From a checkpoint of a small mixture-of-experts model trained on Wikipedia: a variant of SOAP for the experts, 7422 steps.
Below are experts of layer 4 (counted from 0) of a mixture-of-experts language model. Rows are named router (the router's row for the expert), gate (a neuron's input weights, with its number), up (a neuron's input weights, with its number) and show model dimensions 0-127. Each number is 500 + 50 x the weight over its row's rms, rounded and kept within 0 to 999. Numbers have three digits each.
Before each expert's rows: a language model's description of what the expert responds to. This comes from a sample of Wikipedia text that the model never trained on.

# expert 45
What it handles: Auxiliaries and negation
router:438569486556563518582521503502429451478478507522427512403552476559562559543455537477541552500447487499501477461577531487593506498468410498510506527505547443492566511545411467440391551546473508559444498512532549519538534588499419431547539625547583527428425455532493484505550554527500406472441437416417461549495465533468537478513473589428526456601565428449522549503449530471457481449552
gate0:514509482409622568488557539601589503407477533602542555528472482523491490484467436485535505449599451484498492443518507506567478491523466549450477597483457496539547534514433567401561432486495512468492461496559460595552488549518504446486450493448395357520497537486505515443492500495548412445518464517539505512457571415499608442551504512495495436420601580495515492499455419553518470490538
up0:465501465554543499484504489566468507470493453497421547391533536518503443489540587526581544522336531494486477560424525419518486470521499485617449464460463485520494602473579492502498426434531458506453574515500521471471446513508509549469590459556518521473477548527491539568514506473554478515525460451420527572525521556487461495428445390525524578573525432449450673546489546568555573462486
gate1:479485452507508482479524496541504552582482537510457441540546536556551488471577477534493460499459455507448470526416420446576485497481509511546403553499538585454513485504563450539468621554533459568558433490484444493465435585491594543522490573497526433416402525483446409493475447602461352493503506457436465625484518486441501455502513403439452507535525515593442571528496514543572475471517
up1:528476469540543505452524472450535533393514524498471525497587493416465421444487589472445442462509517529464533527434561423454473547522423525539507528516494390570528449441462500544414484497470537547482500490557479497631493435505437508606453514542410565556507447519534541559538516475449487561546512525479535514535561498499467381600464488518564577626463490498472450538492394472634518499506

# expert 51
What it handles: Opening brackets
router:554459483514509543540573439540446438437544563468489520472474429544547461449581548544457477451439556445507418560556581472496440423445470444555565443562444533464518431544425538444591555447456472503578536568569433445487479516489499517449503556438559494574500415539572491455497553547574503550424548539502425510441462452459549467457539451465462507466521455395578585515477488552471509563427
gate0:486517557507552499668521458498546458547508550529436450477472555478487580499485495519523477493554524489589481503558455492561440487482507530529459465527447520501585562441434559492450477511465538524608519490498415386543556457429450557510559459439449548546437518597607549542499479516419475539621491512463475412559473452490479473476400354494510477496529467444543493469539458528468462523416
up0:523464525442539441447518517537498496542425514623461500481529468489567459536535481453517519529552463511540555491520559398497450531567477450490496666479582511503446444500580475482466441387403535520479423481515500467449425470461524425494504509479583533431481525415429572520493617561527390481535541538528476492437488418504568517515539436521428505541458551503566555466503587426554475467532
gate1:434479457499523546445560473392449459526487436512602453522564520509470485515516545492521472601540497522586427593509414559571515529461433529453478543539517508484477508536448467434580501493478502544525652471500554504472445563448557605413412535565409531475500613447550478460472582487446507390483581516505509441475520476555540501556503490524482579570527457482476540403524529540526516500502
up1:569504545490480403601492468639571536525525545517394490551432432525546546492467423523524556447522514516409564401517566433457493488482566553546559496454525518534518531498563505542508434511515560495424413493460463517527496410503499403584502496440564496446499394504459558560432467482520496566549445445522516578570498462439543506428483556497496421466530578508494503543492424462411536528526

# expert 32
What it handles: Foreign name pieces
router:525482526523485496440538551531453525526475572422465493440488500502534472465501500374438463504516571494464585500477570490493505472570522549476440492560452507501540405420461521521575498605450455514512453497587424568515476438459458602450580531609523503521466446549548562445492454489578518540445524580434521391459527479565552491417529517544442445418542381530565450516526494467497561409486
gate0:481521464534540467471473546452440581525577482553526526457490505501535513556475373468497437537513543551559470457401515506407538505486557478531563426526519503451516469500582521443436513431379416628493445440521495612596567462546374556532499437560461436497505440517539536460451479582413498503554525577497453456530537503438437526441447485611490494526507466446502487545502540510506509524539
up0:396560489494544473444451474485449445537458454577508560519529486529502448521511508461451433548545549496576511515365527487403509588536553606542555472530506478450493482512503490430416513526456410577489484437541512549525572493497480559506522517581408543538541447480485540417493471570458434525551564618452530455523586518413470520430489439506536468514550410476440496493447524625543450490550
gate1:593509502473442484459465555533461434523577523507486515460595563479491463482532432450458525504503498508421480539567436502567435412507472519589499517526454447560550475516548509555466446547536492410530517617493579502502507472495554547379577466609411503443515540517537546420542502576514542558509527472488524364499528451420454547452502475426500464428582583456533582471500515479437581485473
up1:495422474560382501525469496453460432550524490533489569560510561530545477556458598463504434610560526528479553486536435543503543418450561531464521491454532440484460480541529566495611443491525451468522578572490442529547507477466411537432549466490411507450477482448570473491450480514550508513514340453554469534452448567435496504490557549467493523500603503521474535440604578463417441534526

# expert 34
What it handles: Inner syllable pieces
router:552450579411588447525427546531470387498470557431479435545435517510405564608454381454455462492379534508547581535486520435579567458496509446566507506549510484439550536482509524567490480534445470512465472558546490454479537506518448410501436496554473421531467480483506555484544455468551433548467492513460514520489592526533574478421487449517472477451530535462465555558398587455520494577529
gate0:440489587490532504552434435497496405462570382457565468495472584461522434545563498400492445522542571473578489562496431457471504490528518519524631451527496465472513491485437526503410453492413564489390552541496466575490535457457423482499466582462430552534546460558588527422481495493459472576516476425450487480577503561452545439454450482536572572556555511515518536579513458523560499502543
up0:466568476492460573530509550481526659527427556621548451424542469491474577523483564547474504388478453475540518500583574570527392516427491504496490543511555510547438432540496485489465530532528382407546465498509510492588576486501527531507473517467566501523457491542448487534577506474494595448514525449475486451501465467523557443443496453455447426498467553429492393505524527575388523545470
gate1:576565530542431504544485531520558419468538584510504471444522497514458458496455463488419498569480521538433474536455561449498493580674526458533525510557478426591496536432569551475479468531460513519524500439546443500537426539500405435445391538406491476471492529492398582490555419447562500530577570489440585482475477498585489532462521403498479405568491502505470477533468533466564526520472
up1:431388455549524535488454457433457495553484440478504539495484529550529618470516522549537444442543476517452586487516473547527455405443522509472458475377521616485532569507466507562554560515592433488499532515440610529515525470506623548564612491462487483584522443499522517435496572573504487497466466451555460552490559543448543482531534565480454549499435547602527461435519474509448440458564

# expert 12
What it handles: Verb stem openings
router:557563418471537455571531523497478535391498534587418542489544492494513506435431571454533540462483471485485489496484592504555542512473474478560490548460530421568463415482513560472580463592545463419427530544548532481539519486476430470525470526551533578495429463581488481424521438523516432595533452471417471486458427536438507417579480552512547491581530422458511476520434425421606483477589
gate0:473475506439511411539436500440460568471549439488497542564520439549433475560480556430499544528540523529504457548399552565506565585480438512521524478482633486510515495473522515526490489465438474439540550524535491549457415442442551517505537467531492496469524476507410609460485388488520504467563509493451415415577455521524610528526502471480542551443522478469543498503426355482627520606515
up0:589533558533513534561462479456473504451517515545539519463470492446595537562506480511528490434429488611512461448479492461443487447513500400527572583493452410528503486576602493517397471582457488502527495467481576505496446445516416508590448401470436487419468513439472480522540475591481553511490414460455615471591516513422406525513464512564425484576542541510525495554488514491410467531568
gate1:564504499521512458564573556486480541622496423439509527534409522545436535514432531545529553549458537484491532515505495559553537501490360472484476472496423510430468479497531421558462522485515554396477527505460445515555420534545481477423609593487513500487429555508568515450562519591494503455485489551570466486426401492498488460596523617495372438495471544475475489515483533491487483569607
up1:522501562435500500504525572492529554494459446437502462499451542558364541428524565444517474535460554490431463483476524542535537458499529570459518501502452539505564419446573544461441449432494510434412546479525495599544480554582517520442621531469551499482448496459461585476473492467518471447440473538606568470453382539457499549545584508527380497421540553489455433540534549569515470534580

# expert 22
What it handles: Mid-word pieces, election tables
router:576530605460612487558449482487493444480434529495478502488520515455436500570444450474447481497532423422464548573454514529517477417445529460553452451547449524464525457463515515557469492529577479482569545542544458474473570546548467441604423561463541476526491476579468490507519464596540430475436473464545559484543411471478574487498551463400431616457525492527497437558438428401595520566509
gate1:560539471441418487518542475533524523540446574506509513633631558445447504561407562471457497513524490539501454487455460493517482501491602460487447490510536547499479436536483448466409363535423564523507518517516475525383444562504497425511468476495515493494502526459503547509492490576388484520571516567500524374525465458460661487502498527465544529553532522555513433553438472520600487542518
up1:456524510447487582513506546525668482463502516444494570463489490479506498551486532523479509505512515489620492383519542498451482482579425536551448559580556481481491414486523425541516511517555541441456519494469387572480493572490433510421503562574547463403526559552481483505482481563588489449532456479478490536378460457390535405473450409501454424486562476454580535513449527505521504533460
gate2:526476511577502568439514524483506406546544478527491549611468500491505467410573509456503484466542503473537539490405463505415551439512502545509472508458446373523517527388471485557474494601566557587472511530562538452520534416500551506522488598446528535487502403498397519595514517463437463471529516497442533422537504529563480406485557555526464559470480406436538462453532480504580576393525
up2:421485517548552518467480499435610536514591515426451494554423417389468545501507491537503507405596510555488449528573476554383515472476486471558499463562528572486476527434459483488545436645472526426525432484539549489547536523504553566532491524464544494402546498503479527508497483484505537535458549496475488510529458385444579517606530538440471461594453526558545460493465451553557411434532

# expert 53
What it handles: Capital letters in acronyms
router:525461563497538558582535443510610501486429563448539460547438507430528505569459417437515410528462504490459444532489530511578471418434578547489470464535466562529460494515481513468559521507504493548477528559544375485455437589525494581492442537465544469564535432603548480433407461428561423481445503453562520550504479449525582501558601472461505519427515544457554455526474495502469414598475
gate5:593498480552563545607495479477463417464490476433563457547536548452584571557421441515515437475516460498512436495515434493519565563472511567560532551438497564524530513606503507445470549513595486508504467568515379524519439451519492477483543564420521411487529527606477507590459461450421557501473568474503528484483535522548454377562476445460481467432499461541571464462558387474449514540500
up5:477517520527558416467583494477502458439467442647485634544546525472500531504592505455529453521550506525480567530549515519497521546435479383491513511513554489448539416423580511450455613508471463599495478480539531491443478547430556548456539430540491452571441500421454458494461517558510522488506439504519519443403478558535542505528469515529501461593481544455436545594528522463542364468456
gate6:537574458437487580419495498475621451517643463609478460511517502496517531424458531486548467473506437543486471507515492446541554473543522496425443484514413586464457576465490519501373475563481520520495528520502648490472484576502477561616458456480431511551509491513501571500430555457429556460539538451510528530458498485449502462541422636464536485455533461458465453489475448509596462522469
up6:550515498390425548410452549537646409495579534606502480547568538530494521417440470512479439487476451498474490496437519451580512469480512456430554482434437503461538568442535596518466444497528511498550538503535513459482522540478504506540455371494450567542560461488503570500377485454526534405547542459492529515434517492439521499514502646506544470482499459497457454476403456555574532516486

# expert 33
What it handles: Mid-word Romance pieces
router:536569588478407455488538506560571577526433503472450507453463499502479466384488521409443429532488490509490525536552546495521531553508548389526450433529538531472532421414433553582556510565438543531546423445531530573441597519508530474559418531556471566563465428535527433551522486466557554440441475527511492472550522417533467569548506567397503457465520452468586477493476420450436515521490
gate0:457551504496497435516452537480521527518492482449581427498469521434546493403513379583503515584551444521522589545413451451504455534541534561550491502519505436509511511464513504524549558501517423463474564518439538441448643486522474457476547541437480390588483489562453536595542380547556497425574526438415503499517527451397454522507498487489469453577485449541478586456552507471457584472497
up0:472414454399500422553520485495424517438508525563558516476562472489454477542498512453481495530440476580466491554480567574490509492559580360557605493478522486475463468491533444513541528593415487568510493528472430539513502481487464480477486443471575496493432548460628543456434553483510469470496448464512406546456470552542502511495481597453547457579555558400521503624396465489574500557519
gate1:488511409543488482505535507491541509565556464566441495515512474465473534489501571415519476544533495477589488517537439555485510567626511487528495426426463457541481392401454571518416454539485438421505434599536582495513542505443406569554529498483536535514468463544495494582518418468400558475551518491487449490529519420444432466484510404384579480455548434527569470461560507452525582535500
up1:508578402490475462523489527520565456564569479598485473536488451460463504491573561433537429512472504476610601595496493501491540500560511468465453512367521386478510484482453541564462501556532503452549419601522475444473561539394410505560536461533481483537474473590534447544498397416475576480513550479511436501461544437470463531526504476389519478468489532526617486502529502483515455558449

# expert 15
What it handles: Mixed fragments, Japanese text
router:568458536478540512534527490520526520547532577438556500453409466491511534458521525480459458532464541447419512559521571545576491405409546434572515453442496544540462413515445541529589550568480448520491563568588419529517490493463493544476513526524586462576466411553573433406507483511584453470415463565520435589528461437564588452527519429437430462468557535436526556513535497477482523456550
gate3:480509565512509519497476477519459461537412484453472541460530686604448489495538391437465531461361442486512553574478416493509517545566578469430510515486516489460356506522449560563423514481523484447435471517492552551408507519478536447553492477508459538451420572434479510485588528492460487538463507492487551512489481453443550511584509456491530455445515432524519479527568544514551415419550
up3:477451566462556507535544440455544481470478537451511493501459561564398570421607366482463537457459451451473584577541533571477452540500534594392473552477537498499421532450478518560441479490440444442468493531525611557384480464500535492592563503464451518506465497539495569403556497433502474529411477477466502495541529521461566502564532470422550532407519494503518514547531513482535439430561
gate4:482474466477491489432563616467537560513508463491572505473488539421488449486453540533501488438444560437456534536515488498510540492573400463547569484445462566534427562486593475499375536478442574473463460517443604519477474537474543502531471407361472497543499573396564527451535514514540477574536489549492446552505544491466455468522513600501505530564440475410457596510486453544595418523539
up4:520505523504518502515552511480537575583571506476545502526520459517398541379608521546466408495484481524367517454521482585586498372491514525531548502560420432617491596435479494563464585511538543567539591474495516476513433462467465498477416463512477525544446496481509496393513466483526521495467449442491447494439536441419464458484518531527518497438509420454480553594518451544494407534497

# expert 47
What it handles: Name pieces and table dashes
router:561440540476552506537531496530541528525541579460568533476408427496501542466540552475447473516454514451437527559483574539568494424414555450553511466451482547549500419542428547528588537564490454518487564578592447538498507485483499533491521527534575462578477405547583418411515477504586447475416459560524428586535431428582581450528537435435440447468554540442553533509542524502472505476539
gate0:508496421429584599487555452485561504556543434495462456566563530483529478498448458519486573493540451474521508553424558518451462491512452561499495643469489571513485507392462435505487489514419464490411512518445609432473474507496597472453496475543479469432641491500487534435484503494465524543619612535492450433479497535471504452514547453541509506562455433554551551492526512500473480360546
up0:545511492506469505522539538458496396488481529578543498419487477501588353545552441495487482564492484499526479477594511622411520415546432425440559546502491475466543473502482585465407463534536607506537506435562504472472437550461506581458583467500488624539463554491453438576492388538498454508471534418548539516430507403523428477476487543442516515501496573465496473571502502476489529515447
gate1:510490444411507470483455542534524533428530472570490586514590464482467545550524476598534535510526480499444551490480451524508408561657580513425409520363469524451598513478497450463467488508495453451522480448418520583541506503525479482527490443467526568513526641489395435484570451527525442520509511511556566453463545490433462505537490525547447506567387545413504503488485474510450457445495
up1:456526530528498548475539462494582415592495518473510412525494504416543493417511510500598528503537457462492494592520439401489533478473401572478540435647505433451467488512484459426517486591567564529442563521547456442476513458550515570416497459515477506373439414437512530573448490523449510461472515463475526536497531471498501435438528508524613560466525475602465540523433480521529510597497

# expert 7
What it handles: Mid-word foreign syllables
router:494497414540463446520470562510499583473496502510562451490494577568463544456545505528505405490466483427480493527494518464556566513480514493537548579572547557470522440394524531549544471506505518458451508580474442534444391431584486464413516539576471414534473421458515490490545396449548443426453506457549544507510507511567544476562487582572392449456500574577450602536450513534422548460578
gate0:603525520540483580473547522564493464524401486523480430520421446557459538483451548562524477480476412417485579496463381520546547556498457495540555603449458518438469462524556482476611477538424430413462499558486521544515447498533494453418548455543544457482398462497538544466530540487490507457570514488613587500564408464520414495536541544422462501489513519471561561512471608549461518533480
up0:482572458552593405513528515446582553465485502489493428471627572421456537579489448546443546503398542582414486526442482464486455382491445460504501477554551441492608487544520462544555516479511536493527529454436635532458551411503466456534398487453541534520410454536493516542493513436503460573563559455468488505539503466485517567486462561524519411491473506571477474528496573533508431528466
gate1:562496418493462540427454492446477586400591427514420545680550447481496454556389502503566497443480533451587556512532482609510539512521486485488511558497512506620455496523476497529613510387459548486510498515409482495464456439487491507466511479600512548583545534509530475430561444487456466514525501525522548451509516548476496526510451534516424460520477424485419545483449455460495486589481
up1:473449477469509485516535404518501479585418529540451467411505533518550542493497507433455450541507553500425481460506543440544445509518491433507585404485532478493441499516437634451366493509450519512514486414574541483519541486474514498570478515408528441426440493556500489656473554543564538444520511487449445519507582481596530524522471503529561631439571557569532440475518526512487548439469

# expert 39
What it handles: Syllables in foreign names
router:532471610482528587431495515500518579468441441547522482471405507486487539525464558413488484444519422479509504523512526556556557585603542442536461512458525566586528462453465519553474512591449481536480460500558449518458514507484537556452505531485464478519475482442488458416459474434534613498482466575405508404533477518511525540582487601491445499460519536546609354496478384523425508547536
gate0:502403476433524474491449476475512540507565488488580443440499492502480574555524528480522492457595492539492380509500489488445521530387518442561517566520550547437488534505533457464442498427486437532606543511430503502433515438531558548510454470520542490421549424511521483485485606401465505514558545539368499491464583477575496558421420500494523529585520647581434505497534544471446483558475
up0:456446537560524498530428491577547519477547546429508463513514454475525463427504520516491503486489423519585451471375566494512552515509398529472404458508598502557520496579532409507528492534508413474544459503508463417533490495458448439498451539436512550554522501418587507588457533493483508529482512609444485488495468527586568532500539438554413466409395566490488483527550549530568538432361
gate1:525447515533407529541444529482454528425528367535623511502526487576437471450486414455451470456496456577485526550443451559588412469533520617527553519463583376477491576539555478506485522546543496588514585497462452451512471487559435515482504562514431563510427480455546513419519453591490552517538440492545558548560527490523491532558521574485501504424471499468540478399463535526495484564466
up1:489485474421610457512439446552453474492553559538529502492527543517571562497477520489487403560530546494519511435508482455522552572535434460427448498531402538513477503555398539564386437551513444428548473555582544438498534551400549405534501459460431487526516559498422459569456562519517601565377546436518457451398529476468441525471522517567486525532516454502524535519563450553520515476536

# expert 25
What it handles: Word-ending suffix pieces
router:557516563522536410553540601448529526445486594523511410534459525472541563518513446488440479576498454483395441546442469569505405444416600460566571457536521482445511512575568572524551567426480469514562493475517463443463443429550463452540465518517462439577540440527534433519584447459554480469459504521549532522520520506545593479564474446512419480513449528443556533486452540463374506539483
gate1:473399588463494444554524494499458532466449613597534494548560429468455548446490527493473466477549517484500491576526461499460469483544541540525481469443510501477530492528516504522419507487426470494574573426447486421511569469541528501552507528430524492491575482492468496454566435526506468455559552443472461386562517611420450507558396494435475495542495439435605523525450525452433527684483
up1:510419523482456509631519534479438575451488575496548501538557483508477545480489560527468486496523553510527538520479362504463476502500594585513514444453506439514532572505587504584482481516484449537577561452415493426501565489531489500538497493468483470514577498545476449492525432550505490482577507420504443420499587492498418550611482583470465507475482469432591455442460505438322497582496
gate2:493645592564521446558488553592420481446417435548418498553536518482559438491570484515475520505377449539499528522521453466497535593424543528463498503547555446538488537415444486431575479506473508553495549443430451551445538537524446491486439536494519556531431398542537531487514547529419424479534469434513554492447523503533483528522543400526502558519544367431472562507488515563563513498522
up2:490504539558466550411600570583556466476406472469466511446494476519543519492558497525540434509502476520460510441543488591391394543489448537556532558534586452538557556486496470445529575450494448432504587453433421455421503476467473561443486504521490539547460481628534482573520559489458416456459524545534551514496545476471475495484532455494401428605524550448434526500470492521592487396524

# expert 23
What it handles: Word-internal consonant pieces
router:569463501535477552407541491543498510427529528521505506484444410424428543390537466607495454530539483511521541559458590567513477632463482548603455562536515509508502467524444490556505496585487426504510418492563475525465520518408523490535507472469533483575467467431546423438511500446529367541479523544514550531536549556593487482526430466498461510537430455467377471572481447495547406470455
gate0:508413537532515543392541419582421518414491484473539520489536472536492467585492554457589518503471570524488454453435615525486495454522482562519564474506469452500487536589518492474525544470520506519502473545481531499447441532399535559533630411443405570574507585480505507408561544531527477497542514586500502500459556529536461522423455423625508423474473471492430486573404546490447512509513
up0:472551515525416495558451485524508478509514492580428512450547483490533483423623452469487429494520498551494552495514623509518467526538455499527578446493518400562474556502501506505548637532505562506511489427531395480551516483505513540410452507528524413475484526517558565607501532511503466495469516424529522487559518356441476527392432575458434519587466444476483402534536528377487508477502
gate1:461522465490406584535498472466443463491506559493559455499511517544468502489462445535546484505532486488530596416496512519547514529510527564468498498493496549542502533450530622455504481436431514471415461507488532389465473542398484544477609421464495474542530517506527536446531472435484347528550506454570499469480562402542541499426487552515469496381494536643532437433528535524559633518442
up1:452556509497486552503590468458504502468475542456576420495517488524491526417505490593573492434515471497527510515455489549471489568480460574426446528566542423512512517369521577396514439481430452519480471532462545450456489556410433512548479453480561485489531468503440547473527497496511352442551517448523559414562513587585531566403434504522449516483492545602470416481489531542592570520455

# expert 29
What it handles: List and table separators
router:523524575537563543554592514509530495432514562508523496519438424528413467525515562471466467560509378523437512479537545400503447507443554473441491472452548521452503411523478577549531563502427503525570537586554449546499400498460536539462536497421474465536435439434572522438535547582566452444448535585556426405421461471564529520510479417524454476521515568511561569519515532540428512471439
gate3:469479536501538489473575453503489492559461508447511521442467546509564485481515546504434401522505435558526514519529426454524554529417474546516378572499607417564494470539621483518405551547521534530561448498515374532618556531505579476475493517571488537579471525537529528513498581575512555457499495445392464476452443533424503488481438515510432555515428419427479445517467410528451535490458
up3:454443483554553489504588485421534539591475494516516542495480541570525465479515471513397452525495430541552546526570433383495516486495521558528455616504628475578449503540644473533491521466524511529491499525536401475576480527433504429399520543555469519555398533538455529551448559533489542461526475487480517510415517473430487450440480564464471607462442524416555431499489549552479517467546
gate4:476510492510601561484589434496544503535537529513502543436546388468437486553549489561494491435493474510528448548575514521411503533451537489465526521502472524542431533419557531517534503472531584543450464539422446494543422434569461473486429481426473543498456539568548563461449486559509482623500511446574470546411427458615491371550458470413465532527437559561495494528464566399520536504472
up4:448541513523565511507539518456533475519505583565456524414477452480449507490517466571467515446502518506580456555581521505452451543515552482415478576508430508563472531400505529462443476432546596516424469498501474471506449371542472455530455469351510508469415542571504575477481588513571462536507487464549451535458494480599560402538468424479483571538440572553567466576498572424513499512441

# expert 46
What it handles: Stat table separators
router:573472566511486509569570454518518498528547551494608504474420476499513522461516550445469424554447509492452514574535583519539509419416510437507536466445513553506455405506470509513598556553444510545498569505590446581480500479444490577513476552576572470580446406549586466405481423496574463445420484518503471560491450428550575446515501434442420524459588532443521515514581463488487493496565
gate1:475509467458491510502403479437484510507482433509514470505541519446423520458387582501522542505522526498587516522600365483445512512549533459454442467560466523486565542477527557455446475527585442435475477480529680427460467506542521567513613491508447504526406571495422416541391473477410538521554462412525507509486559519493438499464606468514517526514510457494480478468495564490583486459500
up1:552546527527524586514523482438438528549505427434509609422451511509477379473484512540566474468529436500558601465586548498543511499521483549464511417550570478524483421492459497510467532426518585559488615513497422612391568497545486541520537397476485526491565435529597547504466517590479403466538559579417500536439466468504509510486422509452570511530481474496507517507495448429527467494455
gate2:529484444488587503548445489463516433525521534555467415539469483469462582547532421554458481462494435540555488494538510504557459558576477568520550410565567499464482552645515508429491434440534495531452465559481478398617466502506553465545527460568399380455484587511458437581508542475391543521593516575542525493504498474576488480538444453518495549488466550503482419509520480486549429463469
up2:480506560500518568536418474570534409529486531547526443505539473548499569493562497441499393453557455493584498502426496530504439590552491471536551440449546552445430495559397468523551473525467436535508381440470543536516472471524446523441506500531544559456465521523510447613468455501542513455479542593479526487457486466511567474457521522522466534444495619534461449474560376580426537360471

# expert 5
What it handles: Latin-style word endings
router:564519485473484498468451526511520549524452412435525567488478427429416524522545481496423549456488544467451561582450590543409437549541484495482544491552512454511510405516431448559525484521454502554447502479564446581434560571516455587555434574495562449561472439450506494478550508492554431507445476562545547443576417435556520516514424520485493435518489389622431483567529499514514420440523
gate0:444525517544373492545504517544505496532486491532482450576545633562502522511562467441531504389506627491397445482495473489545450506579453464446632498424479535547580514473528536539505473514492591458472574531438484594501440447559459514481504547521371540557409427560471559465477477564472532476492430428563577469487520538470570462474455476507512452510550476559560490548495492496435500497499
up0:469503448479430526456452508547513439477553485571546476495462537494614506553571517588571471503502568457429570490443487588415463530531427475502431490443448519518634506564470553522563479599530408455444529539527481568527504630539546528519516517509419479519456511548496431451475519524466539510497479431506546470585499526466569529424411480547436435486509443606427399445547467482508494502529
gate1:505473579492522504543445558503500497354568487506452450482490472544580562545507467525424493452492557561489550551505525519529494535511480550538593379480353488631533536493515463490486615543557518535476525506466515537548537476468581449439478520489491424473465527379474539551549530563538483590487489432511427551491455441496553472488434462478468474528562390547527392514479417548469516514491
up1:578446476493532568439450482482476464411534611444486473515479474482520498534559488526544510420461561588491542458517618519510553526522579614467579426457486473586418470512535532429514500520497400518394426509492548494468509497497611497471466507470492366527449560391493499569487522476509437530462506503556495471545530576516534406412494452482490524476480517574499378537509478541561501547532

# expert 59
What it handles: Coordinating and between items
router:573443536488536514531531477532529523528541580444556527462403458470510524482543546460452454528453507460423531564495574535558488425415537442555506463435504552553498413547439534532587534555476445514502561592592449536518501484475499543473536504565585477578461407554577422409500474493582453476413464558536437587524431431582578463519529430431444451481553552456541557513549511492479504469529
gate0:402558519470608490500518490477429404528495472541547460506560456420534427451550406573415548466554562545507465511473373500479520579598543605480442492515527524560529572529438506494544483497483534544534431435447467484517451475521475502487501421456445544493491521523490511476478539616438438481607623543509498454451492526511616473494482548500459585494487476560439431574480529541461524536508
up0:454487547511464442552490545496443494493550418521486385456482527618568513446499468474479417502488555438519494475511528569513527483494461510542580452471464400497504468505413558574485580542485593583514393473463549499602487549461380522609515522531462494582440529469563494492404490427534571465555527511533464542506529398504504559497495459478630575487553477506533548548489529537476485519576
gate1:452547624489515422510475600550543463608492447506465492451565434473496514546510423443528484428408385515465446418555423478543440458556482507485499434503462446455447518448489474530443535497433444512592524463535460547444547521458448519439484532476483502510525568487439566539528564508516563485571582481454507543482569525482579480484561589579487497472614571418539479464434479497412518481449
up1:524631474546428486564514524548464542470518418546439527434459534529521482470520470450488538547404444409449499463524501425547561592587504538445501512586526529475597487495565534477469448531473575523489440478456434547589509506435460550498600572561438473479469528498536589479503503457455431447558518373465540541494479438578599515567561483491441477493613506554461453506493529504438519500496

# expert 31
What it handles: Table cell starts
router:570451528493544500529541486536536518526516589457564526458414443488509519481527548461459458539438515447427534572490580543560485424408563446555512452432491549544491414532432542538583541548484449533491565592591454527523489496465493539490519528548579463583472406557579420410494487501584464499411475567499428589540443434572578448526532429437461471476570529447535544517555515482486510469531
gate0:440575537495430484500471446497449534544375395492493513500564556571547440446469569495470548581539593573536507491470429523484499519561501461553501612522521438399585492451526485472441452503491563631513544480458478583533506456512472471444412457502470525517519631396472551475469395454458466467515517490491484422449463531539480466460547477536520483485466501638519497499434474487480559523488
up0:544416584482507552497444520475511477549497493487366534506444501358538490464553478424543461449373535366442515469560536486525520538589490466457554487450452589585546491511475555454580425472616572463499487521464430483502465491420520539528425555555527553523499420489563556521501518405514596468487499466561593482548487524492426506510494428475521493564479547475471528517545494501526540479523
gate1:583515510544498478501463565487476488494468540576485513534583538413501467545369454514521496533493496424569487501500463420514484507479486531590480485462387491506574605523495483567491490515447432515440558474522403495500560549596547562482507417426526476510556565453519479539492451458382437518471513605491502564403475600543478476570518451507504508533470464538574543532495493563657446488531
up1:397503580556533480488473435494475594476512532527452523461580541485425509476537365463515460573624459617539522604422528448484534576624551448524466464507582533489484461521490483447481542510484591475434483471531516490523460438453506457478532546490470503500465503464403531483532431498533451498621458479485502432443478453447524597464498591550503441450501484501497573454454557481589490533482